{"n_experts": 8, "normalize_top_k": false, "routed_scale": 2.83, "balance_loss": 0.00819, "balance_bias": false, "router_logit_norm": 1.5, "lr_router": 0.000256, "norm_eps": 1e-06, "tie_embeddings": true, "beta2": 0.98, "grad_clip": 1.0, "train_tokens": 313800000, "steps": 9577}
Below are experts of layer 2 (counted from 0) of a mixture-of-experts language model. Rows are named router (the router's row for the expert), up (a neuron's input weights, with its number) and show model dimensions 240-287. Each number is 50 + 15 x the weight over its row's rms, rounded and kept within 0 to 99.
After each expert's rows: "gets" lists some tokens that make up at least twice as much of what it gets as of all text. This comes from a sample of Wikipedia text that the model never trained on. Tokens count by the router's weight.

# expert 1
router:63 47 33 90 58 58 46 80 68 62 43 38 66 37 42 66 37 57 32 68 64 33 25 59 63 21 47 63 72 39 88 58 67 59 39 55 56 45 58 48 39 47 34 62 77 27 40 61
up0:51 38 63 57 43 39 34 32 55 23 32 56 56 56 34 64 42 49 58 51 38 46 35 68 47 24 68 65 37 41 65 39 35 31 60 12 56 48 74 58 32 46 74 51 54 48 54 42
up1:33 42 09 58 21 46 57 55 51 58 65 42 48 70 71 63 49 46 67 71 63 55 40 68 52 70 38 52 26 57 46 20 41 13 53 64 47 39 42 47 49 48 69 64 54 68 70 36
up2:44 40 21 33 35 59 66 62 78 48 37 50 44 30 46 49 30 50 67 39 46 53 54 58 35 69 74 42 48 35 39 62 36 57 38 72 51 57 62 44 32 62 62 41 68 48 43 58
up3:37 45 45 44 69 42 33 50 47 63 39 59 53 47 54 54 49 65 60 50 60 37 44 54 52 53 45 30 51 72 88 50 51 35 30 44 23 38 63 41 62 48 38 38 45 54 37 38
up4:43 52 57 39 29 58 69 51 61 43 28 54 41 45 36 43 56 48 54 48 48 38 35 36 54 44 52 69 35 64 62 43 53 64 35 39 82 32 35 48 35 39 28 47 23 47 39 49
up5:42 37 38 50 35 37 46 36 57 45 50 61 38 81 47 45 81 80 68 46 34 32 18 86 37 42 52 40 35 52 52 45 28 63 57 23 22 68 61 36 63 34 60 87 50 50 39 75
up6:50 36 56 58 34 28 51 54 48 54 44 77 55 33 75 42 27 67 37 58 37 39 53 16 35 61 42 64 12 48 58 36 40 32 66 48 73 38 40 12 64 36 57 41 84 55 22 37
up7:46 41 30 62 74 59 56 47 59 44 58 77 30 71 32 41 59 48 23 64 31 38 48 52 33 71 65 48 43 64 33 54 42 48 26 82 59 51 32 37 35 50 58 47 42 35 66 62
up8:38 59 61 55 43 71 56 42 24 21 37 36 35 49 49 62 68 42 52 38 49 56 57 36 30 46 50 62 73 56 64 50 45 77 27 53 25 66 37 40 46 36 35 27 42 52 67 38
up9:50 29 65 49 31 49 61 59 20 62 34 60 49 33 47 50 53 52 48 61 34 52 54 47 56 65 44 52 57 38 67 55 56 39 53 37 29 55 66 62 64 74 25 57 57 52 75 48
gets: "s", "es", "ers", "d", "t", "ation"

# expert 6
router:34 59 34 24 28 47 57 33 52 63 63 40 48 50 59 49 68 28 59 69 31 74 47 77 33 64 41 36 39 50 32 64 56 53 61 43 49 67 48 61 34 39 61 55 29 44 42 25
up0:64 63 46 58 39 52 40 41 34 78 76 49 63 49 79 66 43 66 40 66 41 71 57 68 42 50 42 49 55 30 58 31 48 40 77 62 39 32 73 59 75 53 61 57 80 48 43 39
up1:26 49 32 63 41 56 20 50 40 49 60 54 30 53 32 53 55 75 40 31 56 55 51 27 38 37 58 53 52 53 71 24 23 52 84 31 66 64 47 67 39 37 66 44 32 35 58 31
up2:20 37 58 56 81 57 49 64 84 67 46 94 35 51 20 24 50 37 45 52 49 21 57 33 37 61 36 25 46 39 77 50 00 71 34 69 23 56 55 72 58 35 46 54 35 46 64 49
up3:33 51 56 69 41 60 60 38 36 62 37 18 13 48 66 61 35 54 57 36 54 19 48 61 60 61 63 64 49 59 65 43 66 40 46 63 65 37 31 62 25 46 42 26 72 54 39 63
up4:56 31 69 77 56 39 55 59 53 40 43 30 71 47 50 36 60 47 44 67 70 78 46 71 42 60 74 61 57 40 66 60 43 57 70 56 59 33 50 52 37 79 55 69 69 70 78 58
up5:49 61 34 44 78 43 32 65 28 68 57 44 42 44 59 35 14 57 53 51 54 49 45 60 39 31 28 44 49 29 46 41 80 41 22 72 37 22 55 29 41 72 35 49 64 78 57 20
up6:43 32 25 61 62 39 60 49 54 41 25 30 70 72 65 38 43 35 58 42 36 51 60 59 42 64 57 66 66 47 53 42 42 30 37 94 42 59 56 46 42 40 42 69 66 36 46 28
up7:34 57 47 40 48 47 60 35 38 66 35 56 51 57 41 66 31 35 53 53 23 53 42 40 14 60 58 81 43 49 44 16 58 32 68 42 69 35 54 30 34 71 65 48 58 60 61 51
up8:48 37 41 32 40 49 37 73 54 69 74 34 63 48 46 54 54 37 66 38 80 23 54 30 31 59 55 38 58 42 20 48 24 57 51 56 49 52 71 55 52 46 51 53 36 62 34 56
up9:68 67 32 60 64 74 58 30 60 52 39 65 58 51 59 37 51 38 54 25 58 52 66 50 48 58 21 52 29 20 31 54 55 39 32 79 49 37 64 58 39 60 42 42 53 40 70 25
gets: " the", "'", "2", "–", "N", "in"

# expert 7
router:45 55 53 62 50 32 32 44 38 55 17 65 30 47 51 37 42 47 47 20 34 30 47 10 55 65 41 90 47 58 45 42 35 65 52 38 38 47 39 69 42 57 59 38 49 60 55 57
up0:36 58 27 40 52 37 60 50 46 50 44 61 27 47 67 60 68 37 51 31 60 54 64 44 28 44 39 70 73 38 57 35 67 73 41 46 71 38 44 42 68 28 67 75 80 14 34 35
up1:62 70 45 49 74 42 86 26 51 34 57 44 66 50 20 49 51 55 56 37 62 61 56 46 60 48 49 80 58 34 28 51 33 53 39 59 52 55 57 59 63 57 45 33 41 24 67 63
up2:42 47 38 21 32 62 65 40 51 55 53 67 85 44 40 43 53 52 37 41 66 41 40 99 60 75 61 41 47 52 59 51 36 54 28 72 44 25 49 49 77 65 49 49 65 34 24 78
up3:50 74 48 46 44 27 60 67 42 22 67 45 49 46 51 54 71 58 67 31 49 45 64 56 36 43 55 55 53 68 51 56 58 59 80 77 38 52 44 48 70 54 69 37 54 57 68 54
up4:30 31 21 39 72 24 59 79 61 43 53 60 50 46 41 62 63 51 66 65 36 67 27 70 40 73 67 67 75 50 66 68 50 47 53 73 57 46 64 55 63 63 24 73 64 49 57 67
up5:54 41 62 48 66 45 37 70 63 24 37 31 38 58 51 66 63 50 36 59 34 45 14 46 56 58 46 71 70 30 44 59 71 44 43 32 51 47 69 64 53 25 62 33 69 64 71 67
up6:38 23 43 36 49 27 47 63 42 37 66 52 51 55 57 47 54 71 50 55 54 39 39 60 57 49 53 37 44 58 40 36 79 45 16 30 47 67 52 45 65 61 42 53 45 62 21 42
up7:72 47 34 35 63 40 20 34 63 41 62 65 46 49 61 55 57 61 58 34 28 46 32 35 55 62 56 35 36 39 43 48 49 46 45 38 49 66 45 29 72 45 61 55 63 71 65 47
up8:40 55 54 38 98 57 28 70 69 53 69 38 65 50 49 76 66 45 34 47 76 49 44 35 45 54 68 35 40 72 55 50 61 51 54 62 24 47 45 81 61 71 67 41 44 61 60 43
up9:78 22 54 51 58 56 22 31 32 66 66 33 41 43 42 47 54 49 33 23 43 41 48 42 52 40 40 66 31 50 44 65 54 53 63 29 50 45 34 54 43 47 46 55 59 47 60 55
gets: "0", "1", "9", "5", ",", "8"

# expert 0
router:41 57 35 27 33 44 63 32 52 60 66 42 50 46 59 55 64 28 62 69 40 86 50 74 38 67 43 35 39 52 34 62 58 42 58 40 42 65 47 65 38 31 57 55 31 41 44 27
up0:56 44 29 44 61 46 61 51 51 49 69 53 33 36 61 52 24 49 54 39 24 59 78 29 55 46 35 78 33 55 49 29 31 58 62 45 38 49 61 55 62 65 37 82 38 71 59 66
up1:65 39 53 16 35 36 56 51 51 42 17 34 31 49 46 61 24 46 23 37 48 44 25 34 36 44 72 52 43 48 43 48 66 55 29 75 46 45 60 53 42 50 38 73 64 49 49 69
up2:42 23 55 41 02 31 73 63 26 31 43 42 28 31 66 41 63 51 41 49 51 54 55 55 62 52 73 67 74 46 51 21 57 58 79 49 45 44 90 36 49 29 58 58 74 48 20 62
up3:34 47 37 43 44 62 45 34 34 54 40 65 25 74 26 34 49 48 52 49 45 47 22 65 28 55 52 48 52 48 44 50 26 52 31 24 46 74 37 58 73 66 23 48 61 69 65 50
up4:39 59 74 41 58 61 71 51 53 61 21 78 35 35 50 37 72 44 55 58 76 34 50 71 72 28 79 66 56 30 59 44 31 50 58 27 65 57 61 38 63 60 64 51 51 16 41 64
up5:68 35 43 32 39 71 68 45 59 42 38 59 66 27 75 39 70 60 40 30 42 43 42 30 78 73 81 42 46 41 53 57 65 46 42 46 44 34 32 45 38 48 41 53 59 50 57 53
up6:48 43 62 50 56 22 62 40 34 51 36 38 86 45 46 48 49 59 35 34 40 55 18 23 62 45 43 39 99 20 68 41 36 48 32 38 68 42 71 18 53 53 55 45 51 63 70 66
up7:43 52 47 45 90 34 44 30 63 47 35 11 55 65 27 37 45 42 71 57 58 62 51 37 20 66 25 69 66 58 42 54 28 57 34 66 53 49 40 43 27 57 44 45 72 59 47 56
up8:71 37 40 46 35 43 45 62 62 50 25 34 65 44 27 73 41 52 66 30 55 58 46 62 58 45 14 51 47 42 36 65 55 30 24 40 52 65 57 70 59 55 35 61 34 67 82 39
up9:43 53 50 62 40 63 45 43 36 39 20 22 36 66 28 72 78 41 17 35 51 57 50 54 45 46 55 69 44 44 45 59 42 46 37 53 67 48 46 15 52 55 38 47 44 15 51 45
gets: ":", "-", "o", " and", "}", "A"

# expert 5
router:38 47 69 01 40 55 74 41 54 15 61 43 71 65 40 55 48 57 62 64 62 67 80 77 51 50 50 32 42 36 45 49 51 35 55 67 70 53 65 32 64 41 54 31 29 60 68 23
up0:59 34 57 37 52 62 59 58 69 22 47 28 61 25 46 50 56 53 39 38 56 59 40 81 33 43 57 31 47 49 31 52 55 60 53 30 43 64 80 35 85 40 49 32 39 75 64 50
up1:38 52 54 34 68 42 37 41 70 62 28 32 47 65 75 30 58 65 70 58 60 34 36 60 30 39 47 75 55 56 36 43 38 76 59 52 50 71 61 70 36 34 62 22 29 56 68 40
up2:55 36 94 33 46 56 66 62 36 35 54 67 61 47 49 42 53 69 39 28 53 47 43 56 57 55 68 78 43 44 66 37 46 45 30 34 61 41 56 59 63 29 72 36 82 67 86 79
up3:23 35 54 57 61 54 66 56 54 41 42 42 48 64 54 58 29 47 52 43 86 66 47 58 30 35 34 61 40 67 27 56 61 74 09 44 49 48 41 68 54 38 25 49 36 45 53 52
up4:56 51 62 48 55 45 24 49 35 33 52 47 38 38 49 80 40 23 42 30 26 42 47 60 25 48 46 34 71 68 56 45 42 57 62 99 68 41 65 58 54 45 45 40 34 24 62 48
up5:21 44 49 64 41 48 50 63 43 15 75 60 37 56 19 51 52 53 57 26 53 32 80 65 58 48 40 70 40 52 65 48 48 28 50 33 65 50 45 46 64 46 81 60 57 27 77 65
up6:41 42 74 33 60 31 54 59 53 26 52 36 37 18 38 27 52 57 40 49 48 51 52 42 48 35 38 60 48 50 41 47 52 69 35 35 63 65 47 37 49 58 43 40 39 54 47 57
up7:53 33 37 81 76 32 44 47 68 62 17 57 56 83 47 43 73 38 26 21 55 36 72 56 61 57 48 63 50 54 56 37 47 52 40 56 61 17 45 56 55 89 62 50 40 44 57 32
up8:38 50 49 72 62 64 74 48 63 52 61 68 55 53 72 39 58 42 62 75 40 36 65 67 83 73 30 59 66 57 72 70 82 58 15 49 31 57 44 56 45 74 40 47 46 41 78 46
up9:26 26 39 53 56 67 35 52 54 54 54 31 64 40 65 55 44 59 31 43 46 41 15 75 59 30 84 52 38 23 40 70 49 58 41 38 30 56 19 45 38 70 57 56 48 61 40 53
gets: " to", " of", " in", " for", " with", " is"

# expert 4
router:53 57 85 33 57 49 62 46 60 50 61 48 64 70 51 19 83 48 69 44 52 51 42 52 43 53 53 24 33 32 44 53 78 35 50 24 60 58 50 29 55 49 55 49 46 75 56 64
up0:73 69 64 51 71 28 47 47 07 42 55 57 40 60 46 41 37 27 52 21 65 47 74 56 55 49 38 47 33 81 85 35 35 60 48 41 81 42 57 30 46 49 50 66 31 44 39 48
up1:78 44 61 64 47 44 46 52 70 41 41 91 57 77 48 51 31 24 38 85 68 36 24 83 53 30 28 75 49 48 65 64 68 70 52 28 63 48 38 54 35 58 56 40 36 42 54 43
up2:47 54 55 35 42 40 66 49 46 57 30 60 41 59 64 70 53 55 65 20 20 58 68 48 35 56 32 19 43 59 56 64 37 49 51 31 65 28 25 69 53 52 44 72 61 17 33 75
up3:80 49 55 55 67 53 45 74 30 28 35 59 65 48 79 50 35 81 65 44 40 42 68 38 51 57 46 51 69 32 64 59 47 90 40 53 53 61 75 41 42 68 86 51 49 53 70 64
up4:31 45 53 35 25 65 28 43 64 61 12 57 41 57 53 54 56 55 46 59 66 45 53 50 76 56 62 19 60 41 70 24 60 46 11 54 26 30 52 37 42 51 37 70 28 68 32 75
up5:38 32 58 35 63 73 49 76 28 58 32 33 62 33 70 39 80 44 54 63 60 77 53 56 35 36 54 40 63 65 53 34 42 51 42 41 44 40 63 58 43 51 66 25 54 50 48 75
up6:39 53 59 54 66 55 43 30 29 79 46 45 55 53 27 40 50 57 66 51 09 54 56 60 40 57 24 64 62 51 49 38 41 56 33 44 47 63 73 50 55 36 42 26 16 41 41 42
up7:51 55 48 76 31 54 47 39 47 11 35 39 25 46 58 82 46 50 36 35 43 56 73 47 56 75 53 34 36 42 25 37 48 47 52 53 16 46 27 23 64 67 28 50 63 62 52 30
up8:61 37 50 26 66 68 56 42 55 29 43 84 25 17 60 51 59 73 50 57 46 57 53 44 28 44 42 66 54 46 23 39 34 65 56 64 37 34 47 09 66 53 45 36 51 61 22 27
up9:68 70 40 21 28 61 59 72 55 43 41 38 35 37 34 67 65 34 39 62 43 67 15 71 72 33 73 31 57 71 20 29 40 50 48 47 55 37 51 34 56 53 61 31 57 62 78 42
gets: "\n", ".", " |", "|", ";", "\""